config = dict(
    num_hidden_layers=11,
    hidden_size=384,
    router_score='softmax',
    init='normal',
    decay_fraction=0.298,
)
Below are experts of layer 4 (counted from 0) of a mixture-of-experts language model. Rows are named router (the router's row for the expert), up (a neuron's input weights, with its number) and show model dimensions 192-287. Each number is 128 + 32 x the weight over its row's rms, rounded and kept within 0 to 255. Numbers have three digits each.
After each expert's rows: "mostly gets" lists some tokens that are sent to it at least half of the time. This comes from a sample of Wikipedia text that the model never trained on.

# expert 0
router:167079101075099075136087075139137121118134158147178137186134128099143108151062092136142091142151188084122153146156189100158140158131077086156100103106168188107160116162129188164104062157151103138184133123137136122085070121183107124095075077134174093104124209107194087170102130089146134124
up0:118146154163140159164070110116160163143083168081114150081181135167148129144119116173123085171132138130106068129156096110189149092104173114131118111097094136131096146113118120065088115075140139133105181125153166170153116135121122173092157106129121108174052147123105164064121120126100166092
mostly gets: "age", "ations", "ts", "ics", "ings", "les"

# expert 12
router:255157101105109127087167142079186121177152132169160111075138137179072099125128131130120137146138106191164099187125099069039126124154201161119061127106138070126061156098068119088146161158153189099142180106116133119129147106108146081089078138134178088120062087120127145110140126133132130121
up16:148178093144092193064149153165113167132141119193171106185159156067142116085155146094121157142136135150130171122090105126137119077154157152102107058151076096166106158131123129100124151147170140104082106171103076057139077077176168077136132118111180146145140107137191120131096106212136081194
mostly gets: " un", " re", " Th", " con", " sh", " fl"

# expert 7
router:075164155182116119137082096142167126109106147100180122035181119128144149073143092126151117157073130160092066111150152137183169146141167115111090172165113136138128124143136148081046159137147152094054165156167116082138111086098108175108116178139077073108105103106148121105132129125136121132
up0:110147126093093083120177192126123167132127132160102140119149139137095133147123116100146075142114183152145121106122134119144123114128180144075152153161185110036098146139150089145139138116167141157085107185216103130102060103081134101126170111159116147069111113127078140156120094076136118161
mostly gets: " was", " were", " is", "ed by", " are", "ated"

# expert 6
router:160230186118088207141164143131058130110082157128128113128052110141114144112115107109111154122125130134140148123084070130096124117078130089141094112153133093144092119151140129103153167133084163202090088130200094110106194118165149088134133130117096177190214119155129089124131100091131116102
up0:180130128183152132142086148157043122152161081109088170192129131190129106122140077159159144148155106116144121150100138150147135107094184073120152088111087110127077157162144108135113139105138132154155100146054168110110168084110151138102149147141121083158114143138102145093148100123113174189
mostly gets: " |", " |  |", "===", "==", ") |", " |  |  |"

# expert 4
router:185108106083205149131144161160129112092128124061086182193128078109140139175109074113173140171166150134115159118135129144107157100077114117106155076184126123209181129188105090081142096110165156130161168052131132125090096127172162125114086136144152163145128100098100132163142114086127151070
up0:120126090124158126128123094106136116135088090102162122117170099076098161173109106137171137126108103058162106167172142140115148137119193076129157167165134137108137139082129159070159117154126087166118140179129117101172136120109114136101113144134075141120153144112184157117121130135084092107
mostly gets: "–", " (", "/", " I", "é", " U"

# expert 5
router:255082137150179144140098131130109120122082056109157113124156138159068071105150150129107116143149080127160150111103074092148081196188156119123069109143106183131135126161119098135125177103114110098168077077145138111156140161122153102128175072163135176080113111171166171123106130167122072123
up16:201134165142143188110117109165122146130184164135144189156168073134107202140119087151154086137138104106151143137141134056106081119115164118117134106117116095085155163141109208139116143104124161151113089113120103103069107080113113127073103174148153155101074098071098154143077099126154131193
mostly gets: "ic", "oc", "ric", "ut", "ect", "st"

# expert 10
router:156247141189126129135148121126113140139164188143123151166100084158145117110074132122114142081124141122151042112168126179098122054161105162110157122102063148121140105172099100066132062099116128113130099096182164217136183113145170108135118123145154181148104134128140102102125132180113119172
up16:176140143119141146165079142106156165151127164142094164139077162121114116127159129128186105171130115149075155136100111132171130169106100052116111104161131165093101194135155164132106089188174116133095090133130142112073114143057146155147121157179143143079136120125145095116064092093148086140
mostly gets: "0", "00", "3", "50", "6", "37"

# expert 14
router:182085139112137186131139130100146175131133122181087126114115141145161147141181107111116123117105102112129152158156100082128113164141059054118112100056091163179173131094158148103162162159133122149177120159057111158071113178108138141124113126166167140153122084052141063100151109087138100125
up16:159139168132161179099125157098121173120122134123088120144109103108119141124166151203061123155083077099142159182104123116095126129095158097123122131105108107154091151109156069089138142063185123148138097180105098151130134128081133088170098130109149187189139155124161115139088123167157167163
mostly gets: "h", "k", "o", "an", "u", "on"

# expert 15
router:224077083090114149154102124144113091162197119094115106157123121147167137133110116184132111059124120103169139059138146155160135089084089130123166090075057109077057121138127102083123123136091094145169125179150195154210127130118114167142118158113154109148137190069138107144120149129150179153
up16:166122141144170154156150104054135092176146158189124143106179125134173170160092116131177154143110113134103148167124146132095130154109098145146090136151107189141118138146176119140122097086081081105114131153135063138137120149148148159168108122162126041129084084171091100119113116118100125140
mostly gets: "ong", "op", "ard", "ost", "ight", "ear"

# expert 11
router:161161122121143073103107154092101127162167148123166078152092136141145172176122167173071094175127167129109142154107196118134088117175152119136176188130191096081159131111207159143091081096136118148172090134118137152151158134083169116182116102157117136135159152054100169183129143169124130104
up16:155163150128193129112105149109148115160151150101078164161088125120160168092176146240159152054127104071086061074129135151075146118170116126124082146126107170158122146118132206117105166063133063123121130148207123132166099127080107101103188150116154156080118167122048115135181139128147186125
mostly gets: " two", " one", " new", " three", " first", " four"

# expert 9
router:099145136122082131113134179131133189190101160106117191158075103094145147135088135133090172135127112144115087162135121117149156148121122132170090140137203151134177107148078157180148166129143099190061108129124154134100080128106072162096115112173109093127116122127045137144101134087139170183
up0:177132129154186093098105083140144166112121098106087117161191056050141102152104156163091125164123135111153142098123112015138132138079100141111125076185177119125165137134132185054015086109133120143125078158136189096098108146115154155102107125104235180140128070163105150158144136131130135105
mostly gets: " of the", " and", " of", ",", " or", "s,"

# expert 8
router:174183117177171100135147194108129104117062161137115111081179213134126178132089128125079140095142129135162085146116080100115110190116110194127099181184151157097170128095185153166060073106117135163106103114122105125115168178161143180142100135120100117112193112190120113097077112146116114153
up0:118124192129105133108074094113191132166183157155076106107112177115196089165120123143077108078120111109041218136114125147117127100142134105108175128157123085166058147123170154137174167152137124145124094186075147142169196120101068139154149152089125138110129117134174141114104097148138141061
mostly gets: "\n\n", " H", " \"", "B", " L", "M"

# expert 1
router:062184153115124148127080067186146147149150110089132170082143113073137071146184122132162174096102191137104118169146114166144165126078145104155129102142112126136102135094113068153102154096116145093033142142120094109096075115069139131056150130041145098116099111093177136071144120155132209145
up0:139110095157206154097094136137096112063151121104165131117139167114079151146131126142118139161123144146204072150090153126135159109121087114110133107095103082111108141131105120112180086175157046127130133146137173028179152136170147124137129085165198151173152177182114165109147127159078048103
mostly gets: " to", " a", " The", " to the", "'s", " an"